Weights of a small mixture-of-experts language model, trained from scratch on English Wikipedia.
Size: 16 layers, width 96.
Below are experts of layer 11 (counted from 0) of a mixture-of-experts language model. Rows are named gate (a neuron's input weights, with its number), up (a neuron's input weights, with its number), down (a neuron's output weights, with its number) and show model dimensions 0-95. Each number is 200 + 30 x the weight over its row's rms, rounded and kept within 0 to 999.
Before each expert's rows: "comes before" lists some tokens at least twice as common just after its tokens as in all text. This comes from a sample of Wikipedia text that the model never trained on. Tokens count by the router's weight.

# expert 11
comes before: ",", " (", " and", " of", "\"", "'"
gate0,187,261,220,142,268,211,226,204,138,192,245,259,179,175,229,181,241,213,208,230,218,224,200,188,198,239,200,171,213,193,205,263,179,208,169,234,254,200,171,189,202,210,198,221,192,233,220,167,214,216,218,203,209,242,200,172,199,166,230,236,186,169,136,197,139,210,206,156,228,194,241,196,240,234,143,196,219,240,204,192,209,219,179,184,203,200,215,203,209,201,230,227,179,132,129,199
up0,235,192,230,252,178,220,203,189,251,189,200,223,216,183,208,165,156,165,222,219,153,233,177,274,249,230,165,166,282,177,187,196,197,209,139,261,207,203,222,174,254,228,174,209,248,176,167,168,186,202,203,208,134,177,234,246,189,122,177,176,193,222,190,212,191,209,220,255,203,191,186,203,216,216,205,203,179,244,195,166,175,225,197,219,190,190,206,220,213,204,234,162,175,217,180,203
down0,229,196,184,130,260,212,251,199,150,188,252,204,189,153,166,189,261,252,230,213,194,216,183,153,188,201,178,220,163,211,201,236,189,235,207,195,219,192,203,177,201,195,235,161,207,203,220,214,202,161,194,250,240,230,155,131,174,249,207,212,166,234,190,197,191,156,207,180,184,162,178,188,255,171,215,195,250,188,184,183,191,230,243,230,220,189,133,165,211,190,171,250,205,193,218,191
gate1,206,223,224,221,201,207,191,166,226,136,222,183,180,185,193,211,222,224,204,195,159,180,189,205,174,234,222,257,137,204,169,237,231,215,235,171,193,146,218,171,244,181,178,144,147,183,186,192,205,187,210,120,156,235,218,211,244,214,221,150,198,195,194,222,171,263,251,184,146,210,221,204,237,210,209,137,187,150,220,210,202,220,177,153,210,244,193,166,205,194,179,234,220,197,228,212
up1,178,205,221,179,233,213,174,231,187,227,230,180,193,234,200,136,218,216,157,236,180,201,243,226,143,223,220,244,207,124,154,242,202,166,168,204,186,173,229,198,141,193,196,189,170,180,235,211,192,224,218,185,205,197,179,265,211,237,245,181,226,153,241,239,207,174,172,173,237,173,185,222,224,173,220,214,224,232,229,207,185,158,229,211,138,159,233,186,204,220,213,151,193,173,257,204
down1,223,176,189,229,187,216,153,214,246,194,210,200,192,243,194,178,235,173,167,202,170,173,172,226,215,214,194,226,134,197,155,220,214,204,192,190,186,238,251,165,280,195,217,107,174,213,186,201,206,187,176,191,190,214,206,192,186,232,244,191,171,208,196,219,182,149,236,196,176,143,178,138,215,186,257,235,197,167,230,196,204,215,199,212,173,221,166,230,251,273,200,199,199,154,230,170
gate2,176,226,216,179,203,224,194,232,218,182,216,151,224,222,195,211,243,225,256,127,169,248,190,205,213,202,208,144,164,193,192,237,174,167,229,194,206,157,162,244,225,177,233,198,175,205,171,235,147,218,209,219,162,188,198,235,184,169,154,201,207,145,195,203,241,230,196,239,215,211,152,214,234,180,149,161,141,174,198,206,200,138,208,183,175,193,221,248,161,172,217,225,221,209,187,263
up2,208,247,252,212,235,257,183,169,179,242,130,250,223,195,212,159,185,177,211,155,194,144,221,203,212,165,218,203,162,184,187,151,212,176,154,189,230,220,246,154,213,205,164,206,191,194,210,194,245,168,172,199,228,204,212,172,164,221,231,237,200,194,207,220,208,236,207,227,226,196,178,134,228,183,194,188,239,198,241,243,280,164,183,192,218,196,211,269,191,186,204,207,183,239,231,183
down2,227,192,152,190,178,159,147,172,176,211,163,253,168,189,216,154,230,255,215,172,167,216,182,192,203,210,188,222,234,175,212,219,231,149,148,154,246,255,215,170,195,174,149,216,217,181,220,238,257,236,229,207,247,238,253,147,234,182,178,183,194,254,186,183,230,226,187,144,213,218,223,197,175,167,200,209,202,191,216,211,158,213,208,217,233,195,156,173,197,253,229,192,204,208,217,200

# expert 2
comes before: ",", ".", " (", " and", "'", " States"
gate0,253,190,169,208,192,199,216,243,190,181,244,264,189,157,214,223,201,187,199,190,152,187,216,180,223,228,237,174,190,241,229,169,222,186,229,160,209,196,195,228,235,213,187,175,262,225,214,235,170,271,197,216,297,160,181,196,183,227,226,243,156,247,200,189,245,227,224,175,171,241,175,183,151,197,212,256,188,209,168,180,191,203,187,200,218,190,159,243,176,196,233,219,161,173,187,195
up0,225,178,230,178,223,254,186,239,255,214,161,224,193,178,173,218,215,213,193,217,220,224,200,224,197,162,190,212,224,172,187,252,208,170,265,194,203,200,195,212,142,238,205,266,163,224,204,140,189,171,172,203,149,127,211,237,177,155,178,204,180,206,197,237,225,234,212,243,253,200,235,176,225,171,155,177,185,226,221,182,213,229,188,204,203,256,248,162,182,205,159,193,158,207,204,162
down0,213,192,188,215,180,129,246,210,200,172,217,223,182,184,187,219,195,204,168,181,193,163,187,203,172,186,186,203,169,200,248,192,209,249,200,163,233,151,212,174,219,163,193,165,223,199,193,211,217,173,258,232,196,243,223,161,145,211,220,204,182,213,237,182,190,190,178,163,192,180,183,199,182,187,198,238,221,200,216,206,192,192,183,170,190,199,199,220,210,169,161,223,368,196,160,227
gate1,201,234,187,223,136,167,201,188,182,161,186,177,172,205,202,183,243,195,157,182,176,246,222,199,156,202,215,191,208,195,157,146,204,256,186,201,206,147,216,220,189,200,235,173,237,170,181,173,172,185,163,230,192,200,211,207,143,221,211,241,225,179,166,254,212,186,179,173,208,226,258,190,183,191,174,248,240,149,241,232,159,239,223,220,160,194,184,182,150,190,184,221,279,168,217,242
up1,154,252,196,193,196,213,227,179,256,202,256,208,201,151,160,201,199,195,202,180,185,245,191,289,202,167,186,181,217,172,205,208,184,219,142,215,214,214,230,175,257,189,185,197,195,209,197,191,206,184,179,178,206,265,169,177,163,187,220,217,201,191,172,206,218,252,202,227,195,192,246,182,266,147,255,193,223,195,169,192,264,231,182,187,148,177,195,231,171,175,188,247,193,138,201,225
down1,204,253,216,227,197,215,220,154,213,215,233,232,201,187,194,223,201,157,228,220,168,244,219,194,168,161,239,203,227,195,172,211,221,167,163,229,185,225,172,186,185,160,247,121,205,229,197,203,203,144,194,243,226,227,218,162,193,178,174,242,213,185,180,229,183,237,203,256,182,247,198,161,227,226,216,131,180,208,206,177,218,193,164,218,129,213,224,206,154,205,206,206,200,182,223,287
gate2,214,250,173,212,210,212,243,183,218,200,222,173,195,232,160,214,129,210,182,224,214,223,186,214,238,196,252,189,213,189,169,199,190,218,182,197,230,205,182,184,162,144,147,268,232,230,183,153,203,159,187,246,190,221,229,223,238,180,266,222,241,171,226,213,184,150,197,274,234,184,191,245,208,172,210,205,195,170,188,178,200,197,249,212,171,268,229,185,164,217,200,201,256,201,219,199
up2,281,200,192,219,183,166,257,209,202,213,179,160,199,243,190,192,165,130,223,200,196,229,213,252,205,221,247,175,223,193,243,165,208,230,165,200,185,219,219,175,190,226,226,217,236,248,190,223,153,231,191,202,270,216,245,196,213,184,187,188,194,204,229,176,215,201,170,152,122,163,184,200,203,215,148,158,244,209,232,199,157,169,219,169,197,157,171,182,220,231,195,185,244,187,224,217
down2,184,193,221,171,207,236,200,210,176,206,224,225,185,223,239,183,117,204,185,221,198,214,165,207,266,191,224,190,192,240,205,215,221,186,207,151,220,243,197,234,265,221,166,170,200,245,242,161,185,180,192,220,180,189,208,293,241,168,232,210,164,224,162,204,199,172,230,188,199,240,126,180,183,224,216,238,157,200,219,153,147,173,195,183,162,224,196,176,195,201,178,182,189,164,246,196

# expert 46
comes before: " ", " |", " first", " album", " medal", " votes"
gate0,167,164,216,191,140,180,223,195,228,211,162,194,174,191,216,150,214,208,164,215,152,182,214,206,160,242,180,217,165,199,150,193,228,203,216,210,207,193,238,253,208,239,139,191,192,205,182,126,212,210,175,200,180,242,212,212,159,211,204,203,230,223,183,155,224,233,202,177,179,235,204,157,190,173,262,246,185,268,196,183,163,208,193,240,187,203,173,267,246,222,207,236,158,158,186,167
up0,146,233,222,159,212,132,177,234,197,175,272,186,243,191,226,189,157,194,179,171,194,220,192,278,183,193,224,210,171,248,161,197,158,189,211,201,159,179,196,140,205,247,195,160,183,208,264,225,236,170,197,218,201,184,183,166,218,229,210,190,211,213,205,224,158,248,186,209,145,171,172,153,179,189,183,159,178,161,190,170,207,191,170,194,148,220,179,233,208,222,189,199,215,224,158,235
down0,180,143,230,252,206,181,212,162,151,270,191,251,205,237,209,199,226,255,185,238,211,213,149,181,170,190,211,201,234,178,197,269,217,176,196,221,229,255,195,188,211,229,260,182,194,204,261,207,149,204,190,198,178,207,155,173,221,163,141,200,258,222,175,224,246,226,170,205,196,189,174,193,248,189,219,229,160,212,180,171,199,200,243,172,184,204,162,214,176,180,183,183,181,224,217,223
gate1,172,198,204,163,152,179,197,219,219,209,192,202,175,171,182,222,225,230,185,169,189,213,179,168,165,178,139,175,233,235,195,195,258,193,222,151,178,219,245,204,176,183,208,115,169,236,181,195,212,198,144,194,212,207,220,233,229,256,194,225,170,203,227,239,114,178,207,231,237,212,233,175,217,186,145,239,209,220,161,226,164,200,248,198,153,228,176,181,142,227,181,194,204,180,186,214
up1,185,206,177,177,244,189,127,216,220,200,170,173,204,178,200,195,172,177,229,161,186,214,183,223,129,185,212,233,189,250,155,173,196,275,190,205,235,169,169,195,187,240,164,160,159,165,180,168,179,220,218,211,214,241,204,252,263,167,189,207,147,178,219,225,221,185,208,233,224,186,236,222,204,204,188,182,190,134,159,195,219,164,238,205,231,154,223,239,174,244,224,179,201,189,161,213
down1,226,232,181,181,220,183,144,176,156,211,211,210,235,162,248,216,205,196,182,217,215,198,210,170,204,209,188,145,217,196,247,174,192,196,241,185,145,278,221,220,219,166,199,212,203,204,154,191,205,221,207,213,163,216,207,205,149,191,237,240,259,187,206,188,189,156,222,189,244,203,252,240,218,175,209,248,254,170,226,209,223,218,228,237,207,216,175,178,107,157,200,160,200,225,248,205
gate2,203,177,151,216,248,150,178,164,185,227,202,195,174,236,220,220,162,133,179,209,253,227,205,181,205,213,177,150,213,223,216,168,223,222,234,207,195,219,186,187,289,175,178,243,203,220,225,180,186,264,217,203,230,177,147,149,186,210,232,198,177,146,236,177,204,238,196,206,172,231,189,202,198,192,202,196,243,157,240,239,170,175,195,238,224,187,221,209,143,206,268,236,198,196,196,198
up2,195,150,191,248,260,180,165,244,228,214,184,240,154,226,148,152,149,160,192,167,226,205,208,207,210,208,202,171,171,214,192,219,163,197,202,164,206,208,216,204,175,198,181,197,213,143,206,194,198,176,140,234,234,254,167,165,212,232,205,151,180,189,164,161,231,153,163,225,168,249,226,197,233,249,180,219,197,189,213,145,252,202,209,174,185,239,230,210,173,228,190,218,161,204,238,171
down2,227,242,201,231,160,204,223,161,201,203,191,219,215,189,207,177,163,243,252,162,225,181,173,214,183,202,129,182,208,186,233,238,149,204,175,216,292,189,222,230,176,171,238,178,171,234,226,213,139,197,198,254,175,153,170,190,197,192,234,180,189,223,171,265,243,219,245,201,191,149,198,215,226,215,195,195,152,224,164,148,185,198,198,229,189,177,179,190,243,208,167,211,180,218,163,222

# expert 52
comes before: " (", ",", " B", "'", " and", " L"
gate0,226,267,197,166,256,201,210,153,228,275,162,220,207,188,205,184,208,187,280,198,262,180,203,191,178,208,189,256,187,157,219,217,178,194,158,204,214,215,229,226,203,212,179,177,193,180,190,221,220,121,187,216,161,179,240,191,204,189,165,167,205,180,216,155,164,194,184,177,165,197,175,213,228,210,221,156,221,196,207,257,245,136,205,258,229,200,175,232,238,221,199,183,181,221,201,200
up0,219,192,199,197,229,195,221,194,168,199,214,245,125,194,198,204,233,229,160,212,206,115,264,148,168,202,222,202,188,195,208,191,213,186,222,187,224,228,273,206,176,235,217,126,224,204,228,233,219,202,228,194,237,192,168,223,189,248,165,173,171,201,159,263,217,233,168,221,187,194,208,165,188,223,193,183,208,160,198,245,196,206,227,235,249,206,234,177,227,224,211,207,162,161,157,156
down0,184,189,152,246,165,206,184,177,175,207,169,215,225,221,187,227,209,180,184,236,175,203,200,222,171,179,201,192,221,215,210,197,231,179,203,143,166,135,225,167,217,211,170,205,193,206,243,202,236,179,195,151,203,215,171,214,159,209,202,230,217,195,199,218,174,240,258,251,221,201,225,133,153,183,178,196,166,179,233,182,179,243,156,137,167,177,262,190,185,183,158,134,228,216,215,272
gate1,219,200,142,182,190,252,174,237,215,202,221,232,172,152,211,198,241,165,233,186,206,199,243,228,241,228,150,150,221,202,191,197,241,199,235,217,224,201,185,206,192,171,139,223,199,156,210,205,199,264,236,230,200,166,165,168,209,187,191,173,169,259,192,181,221,207,141,171,144,180,186,248,168,185,231,213,207,190,200,202,230,157,184,207,230,162,215,210,179,167,239,236,190,201,241,124
up1,170,161,216,170,164,229,275,157,169,191,234,175,191,211,163,205,190,207,138,192,171,207,197,226,168,190,164,221,190,191,167,190,234,144,210,181,195,190,242,191,171,241,266,223,221,206,155,171,194,221,172,179,179,226,197,263,193,215,196,215,184,164,244,212,206,198,275,255,200,163,178,188,199,175,235,165,199,231,169,230,204,205,206,169,200,186,192,160,217,254,175,206,266,219,201,251
down1,201,177,188,177,242,189,130,204,203,224,189,225,217,241,248,190,233,143,208,221,185,200,229,182,260,208,226,172,224,192,218,217,257,229,201,211,193,226,157,197,193,178,158,243,205,178,210,189,178,216,227,206,202,143,173,116,202,161,208,144,194,247,194,187,167,191,161,183,163,219,196,246,175,195,219,205,175,214,190,193,190,169,222,222,238,218,204,263,167,175,232,208,112,216,175,180
gate2,210,236,222,194,200,240,229,202,232,192,171,174,190,229,197,245,185,169,228,236,214,184,226,234,162,252,195,185,232,212,198,141,155,192,194,159,189,195,179,236,215,217,147,180,252,196,188,177,177,176,188,178,166,129,190,203,217,143,208,174,193,218,203,192,205,238,219,179,228,205,171,175,224,221,194,193,272,213,201,193,150,209,235,160,182,116,208,186,147,210,188,270,251,173,182,184
up2,217,165,205,192,208,215,211,229,254,219,200,142,223,161,204,217,183,236,220,193,232,132,232,202,201,172,167,165,173,192,168,223,192,223,160,181,225,218,176,208,165,196,190,278,207,148,172,241,192,175,165,219,164,139,185,171,216,169,152,162,186,221,188,175,196,264,232,241,229,217,204,176,194,245,169,205,152,196,213,156,200,199,211,230,173,178,212,236,178,160,151,214,252,165,226,205
down2,197,194,217,184,160,230,170,221,250,183,159,161,200,236,238,206,164,161,153,195,221,172,204,182,193,196,198,168,198,209,157,231,213,143,191,197,190,224,204,253,173,195,211,266,220,203,185,208,148,204,151,203,148,153,207,215,229,169,182,238,198,186,201,221,197,237,236,221,235,233,162,181,212,250,183,225,237,222,245,206,184,157,233,189,167,147,157,196,156,193,120,246,205,177,215,203

# expert 5
comes before: " ", " P", " S", " B", " D", " A"
gate0,167,248,250,206,154,137,178,181,224,207,248,213,179,248,216,230,218,198,206,151,204,228,197,192,214,250,204,198,201,208,177,165,169,191,220,157,207,183,222,176,211,220,192,210,258,221,251,232,201,241,203,217,171,153,182,144,216,190,169,239,207,228,166,187,209,182,190,200,264,176,199,146,160,215,176,142,160,213,193,237,155,199,218,167,181,200,223,256,197,181,148,149,213,174,233,210
up0,229,212,269,233,211,193,244,244,273,189,195,251,123,180,192,218,219,218,193,231,193,222,244,212,162,236,181,218,250,164,192,135,235,199,149,181,154,235,215,168,237,196,168,162,243,212,193,204,186,199,244,209,205,160,235,238,193,192,178,187,170,160,162,173,231,186,120,168,176,203,209,176,221,203,209,182,199,187,213,237,214,185,221,202,199,173,237,176,211,193,207,169,203,232,193,199
down0,208,175,229,222,177,203,208,181,237,193,180,155,146,190,197,165,170,214,207,219,186,169,186,188,214,245,231,192,171,182,171,178,186,213,195,184,228,189,181,171,222,160,209,198,254,179,191,193,243,206,195,213,242,203,250,231,270,191,228,215,220,239,262,234,177,155,210,204,139,229,249,150,162,185,194,226,177,203,219,143,202,160,232,174,199,225,191,211,260,248,272,249,211,178,224,209
gate1,174,241,141,175,159,184,178,200,211,201,223,211,211,277,249,158,172,190,147,174,214,210,210,158,143,226,209,201,130,202,214,161,213,173,205,210,234,249,235,226,195,196,212,206,204,157,190,207,193,220,190,206,159,166,177,201,187,240,206,190,244,211,242,201,185,234,185,220,167,203,200,210,150,222,264,175,197,221,232,215,140,271,191,223,185,225,203,182,206,159,186,191,206,232,218,269
up1,193,165,265,171,182,173,216,179,218,237,180,172,221,226,244,170,147,252,196,202,238,174,214,255,205,195,270,210,209,230,220,187,190,230,192,242,180,203,193,197,187,260,170,195,278,207,206,232,224,206,162,166,218,224,227,207,217,202,196,215,175,206,131,192,198,238,246,189,149,178,184,224,218,221,155,186,195,144,225,218,206,143,191,198,234,169,223,170,192,183,186,184,209,223,162,139
down1,232,160,236,219,191,223,164,199,195,244,245,209,164,200,134,182,235,213,244,213,208,186,185,215,218,212,196,176,221,200,201,217,187,196,142,177,177,181,271,217,203,232,192,184,211,179,192,268,219,248,213,254,233,230,226,163,202,199,225,194,160,248,163,163,233,187,226,226,185,213,215,223,256,245,193,255,208,172,192,209,225,159,180,157,206,189,249,206,180,227,259,269,222,203,197,180
gate2,227,198,213,219,218,156,235,186,197,155,167,261,164,213,228,195,129,188,172,191,227,192,215,189,252,194,256,179,235,171,201,216,248,183,155,210,167,161,180,224,232,170,197,224,210,227,175,214,199,214,171,241,172,205,221,183,222,152,184,220,213,175,203,141,241,240,230,200,222,180,228,180,217,230,170,232,115,222,214,248,158,225,194,200,239,215,234,234,175,207,163,151,198,185,176,222
up2,180,223,220,246,207,196,163,180,219,211,212,174,179,175,154,237,188,128,153,187,196,227,124,218,206,182,209,172,193,172,185,241,141,232,181,176,221,210,188,183,227,190,228,234,171,177,250,168,189,188,263,174,206,245,194,221,221,175,243,143,188,185,171,209,161,257,161,202,219,169,213,201,241,180,224,183,249,207,189,176,225,218,161,209,147,223,153,182,179,212,256,211,185,196,233,182
down2,171,223,200,163,245,166,201,191,243,215,187,229,186,241,226,208,227,218,219,225,182,171,219,197,248,213,262,211,167,176,229,200,174,140,183,204,203,155,171,211,146,170,209,209,233,200,141,231,182,286,210,222,179,194,217,120,175,152,156,223,201,190,233,179,209,229,193,227,222,205,221,209,176,222,226,198,247,193,156,189,194,133,220,217,223,209,200,239,227,168,162,221,155,189,202,181

# expert 47
comes before: "ed", "ing", "ation", "ment", "ated", "es"
gate0,254,183,168,172,173,191,155,193,208,241,226,181,214,201,218,242,216,261,194,207,187,282,184,190,184,230,173,197,199,173,201,245,216,143,175,194,169,159,256,194,231,213,249,181,230,185,206,204,160,210,195,258,235,210,177,179,236,229,211,210,177,168,209,187,197,254,239,178,204,166,175,164,130,189,193,225,208,160,192,213,217,207,219,219,171,220,255,214,204,189,193,285,198,232,164,207
up0,201,158,260,156,218,227,176,215,201,237,205,191,175,169,184,257,192,211,177,216,187,263,171,274,184,204,163,227,193,227,175,159,138,195,252,272,260,226,237,186,216,216,211,207,208,207,238,228,204,186,219,203,244,198,180,214,195,192,193,164,190,245,187,194,198,205,217,180,208,159,206,215,236,195,203,224,149,212,176,279,160,195,177,271,202,190,234,213,201,199,219,220,250,208,199,193
down0,187,208,197,197,219,177,238,177,233,168,215,230,240,198,222,218,210,204,213,196,182,188,177,211,228,197,135,151,218,202,181,165,151,214,156,164,192,219,185,206,214,199,216,229,206,203,189,165,207,182,189,207,269,142,242,148,196,212,225,162,245,197,293,158,173,213,173,178,177,244,223,148,230,263,179,207,193,194,182,165,233,229,184,186,211,235,239,227,223,201,154,224,162,226,247,162
gate1,191,236,196,205,190,196,256,227,260,222,195,176,199,250,236,213,124,146,184,223,184,174,214,232,209,207,169,171,192,236,218,190,241,206,229,231,213,222,184,258,157,246,210,166,273,163,227,242,191,198,176,199,177,234,212,191,180,208,194,184,205,218,205,230,217,216,193,181,173,164,185,166,257,184,257,193,228,150,226,178,184,185,203,181,237,147,244,161,195,175,157,224,182,244,177,190
up1,248,206,182,194,211,271,184,237,220,202,238,250,164,223,142,230,164,247,200,189,205,187,171,175,169,218,194,162,201,202,177,204,169,256,181,225,167,235,196,204,163,227,205,237,217,227,240,202,195,197,212,171,229,210,209,231,153,236,194,193,211,193,237,192,223,192,261,236,216,171,232,199,280,204,209,229,184,171,222,211,170,154,216,254,193,244,157,207,158,142,221,202,221,167,240,225
down1,181,191,215,201,156,243,213,235,193,241,139,169,186,164,229,143,200,223,209,200,165,199,204,201,210,203,184,225,209,143,168,202,219,188,225,243,211,247,198,257,201,165,240,177,258,175,270,200,209,190,205,196,202,198,184,193,218,162,269,205,174,204,213,161,184,201,202,220,185,214,129,182,198,151,206,180,165,167,211,232,248,232,201,180,243,237,182,158,244,231,167,265,176,196,188,224
gate2,168,210,180,219,159,279,210,166,190,191,174,192,171,166,197,242,224,195,224,202,234,191,154,167,170,211,222,220,234,192,170,198,146,202,252,180,195,127,177,183,195,205,220,214,242,142,159,159,179,174,223,139,190,227,226,227,184,225,210,197,212,226,166,220,228,163,128,146,179,216,249,209,225,203,177,173,202,197,217,193,184,214,185,145,211,239,203,179,160,196,206,144,164,173,226,200
up2,203,122,216,195,172,225,246,242,213,165,161,202,191,227,184,221,229,200,186,230,133,212,162,194,253,208,224,225,199,217,228,183,116,169,208,209,158,208,176,184,198,220,259,242,208,200,170,220,222,238,272,210,228,244,217,163,215,191,219,243,252,214,212,233,200,195,190,157,174,197,225,176,198,190,189,182,254,196,250,193,216,251,204,178,262,233,205,198,199,205,178,188,219,222,187,230
down2,216,269,192,194,139,123,202,255,238,219,165,199,203,208,163,217,211,170,198,200,195,204,192,231,283,207,183,214,204,205,212,190,170,158,225,233,211,217,177,188,240,201,206,177,208,190,175,258,211,180,170,220,220,205,260,176,173,123,211,219,175,231,271,234,198,220,226,241,193,250,217,179,212,196,207,224,220,176,206,196,192,219,170,162,198,172,192,248,245,210,207,222,249,165,226,188

# expert 26
comes before: "s", "ing", " of", "t", "l", "d"
gate0,210,177,250,238,194,233,222,207,170,151,156,223,217,212,208,203,183,222,223,192,203,209,225,191,177,197,267,209,249,199,220,191,176,196,229,208,245,246,224,253,175,206,220,210,252,201,172,244,166,185,174,240,210,170,254,285,187,213,196,222,193,230,257,212,154,153,226,177,215,179,214,200,189,191,176,160,215,242,242,221,168,191,209,211,156,185,229,156,177,146,205,186,170,172,261,193
up0,189,198,211,208,215,191,202,207,226,171,175,250,227,248,201,238,199,189,193,204,218,149,243,217,193,158,206,234,158,232,230,238,192,218,174,224,274,213,204,198,145,180,159,195,186,201,185,177,222,131,227,165,138,195,214,249,177,226,195,171,198,196,233,229,186,209,199,225,165,182,199,138,234,152,242,225,152,157,207,201,209,167,223,171,150,215,222,222,233,207,170,244,156,189,245,166
down0,159,158,223,175,181,267,224,194,260,177,225,205,186,150,250,185,210,207,228,263,183,176,200,171,226,234,212,214,157,226,192,212,218,167,229,203,241,209,206,200,170,229,195,156,139,216,156,198,211,162,212,172,204,173,171,209,213,213,207,183,161,204,218,247,170,254,150,226,240,243,159,242,192,179,194,237,217,257,190,186,139,229,190,215,217,230,205,171,214,200,216,160,195,175,185,250
gate1,254,219,199,159,196,247,231,228,206,167,213,219,222,178,221,208,155,198,184,174,173,191,236,182,186,186,217,152,196,210,165,164,214,243,176,195,189,227,175,213,155,209,207,202,150,161,135,157,144,222,229,219,210,141,140,211,134,188,196,236,184,240,261,172,229,180,149,175,197,194,227,188,212,219,264,210,179,181,213,175,217,194,218,225,168,205,175,188,184,245,232,191,175,157,171,231
up1,196,196,182,208,161,180,260,181,173,196,212,194,240,214,182,151,143,163,237,186,164,194,190,191,225,195,185,186,169,211,161,205,257,227,182,155,203,219,218,176,202,189,231,144,203,172,209,159,211,158,211,215,200,188,210,194,191,206,158,206,164,235,171,230,183,199,192,190,154,246,237,204,270,239,276,245,161,193,242,151,192,193,162,265,176,197,221,159,177,194,189,192,198,231,147,163
down1,203,221,231,226,143,166,232,258,211,252,185,199,220,212,196,194,104,231,182,159,187,185,222,202,195,198,158,204,185,230,210,151,164,227,187,250,200,219,160,305,192,167,164,129,181,207,135,175,173,199,201,245,211,217,185,235,234,180,182,212,205,201,220,251,234,200,189,212,219,178,208,220,196,198,201,201,194,213,208,194,193,189,178,191,223,228,225,217,235,232,223,224,238,169,226,230
gate2,201,224,188,214,163,141,237,191,157,206,192,157,241,229,207,171,179,170,189,202,128,118,177,202,207,222,205,218,234,186,167,211,253,194,180,181,168,166,253,246,247,207,212,145,202,204,164,232,168,221,188,185,183,202,243,247,163,153,156,190,200,206,221,187,224,203,180,203,234,227,164,207,181,231,160,147,186,218,226,182,191,191,175,176,186,222,223,207,141,244,219,205,244,220,228,214
up2,177,222,119,191,117,184,174,190,245,192,186,148,184,166,246,247,202,168,194,183,227,175,171,207,201,179,159,208,222,189,187,182,150,256,167,192,207,174,193,189,165,205,202,170,233,219,160,222,215,184,208,197,182,186,277,214,209,148,187,189,221,222,213,290,202,230,240,189,212,164,240,196,205,177,198,204,212,193,179,157,167,214,182,204,197,191,222,176,221,237,159,158,214,237,244,201
down2,190,143,225,236,174,192,182,225,190,280,189,204,242,254,228,183,195,215,169,234,185,154,194,208,209,190,183,183,227,197,193,179,162,192,189,187,210,187,225,203,194,207,203,256,222,191,211,155,187,181,243,185,193,143,187,220,192,186,191,248,221,197,211,219,218,201,220,239,183,217,118,232,188,218,181,164,136,155,165,178,190,219,215,248,189,134,200,194,198,162,117,189,170,243,163,225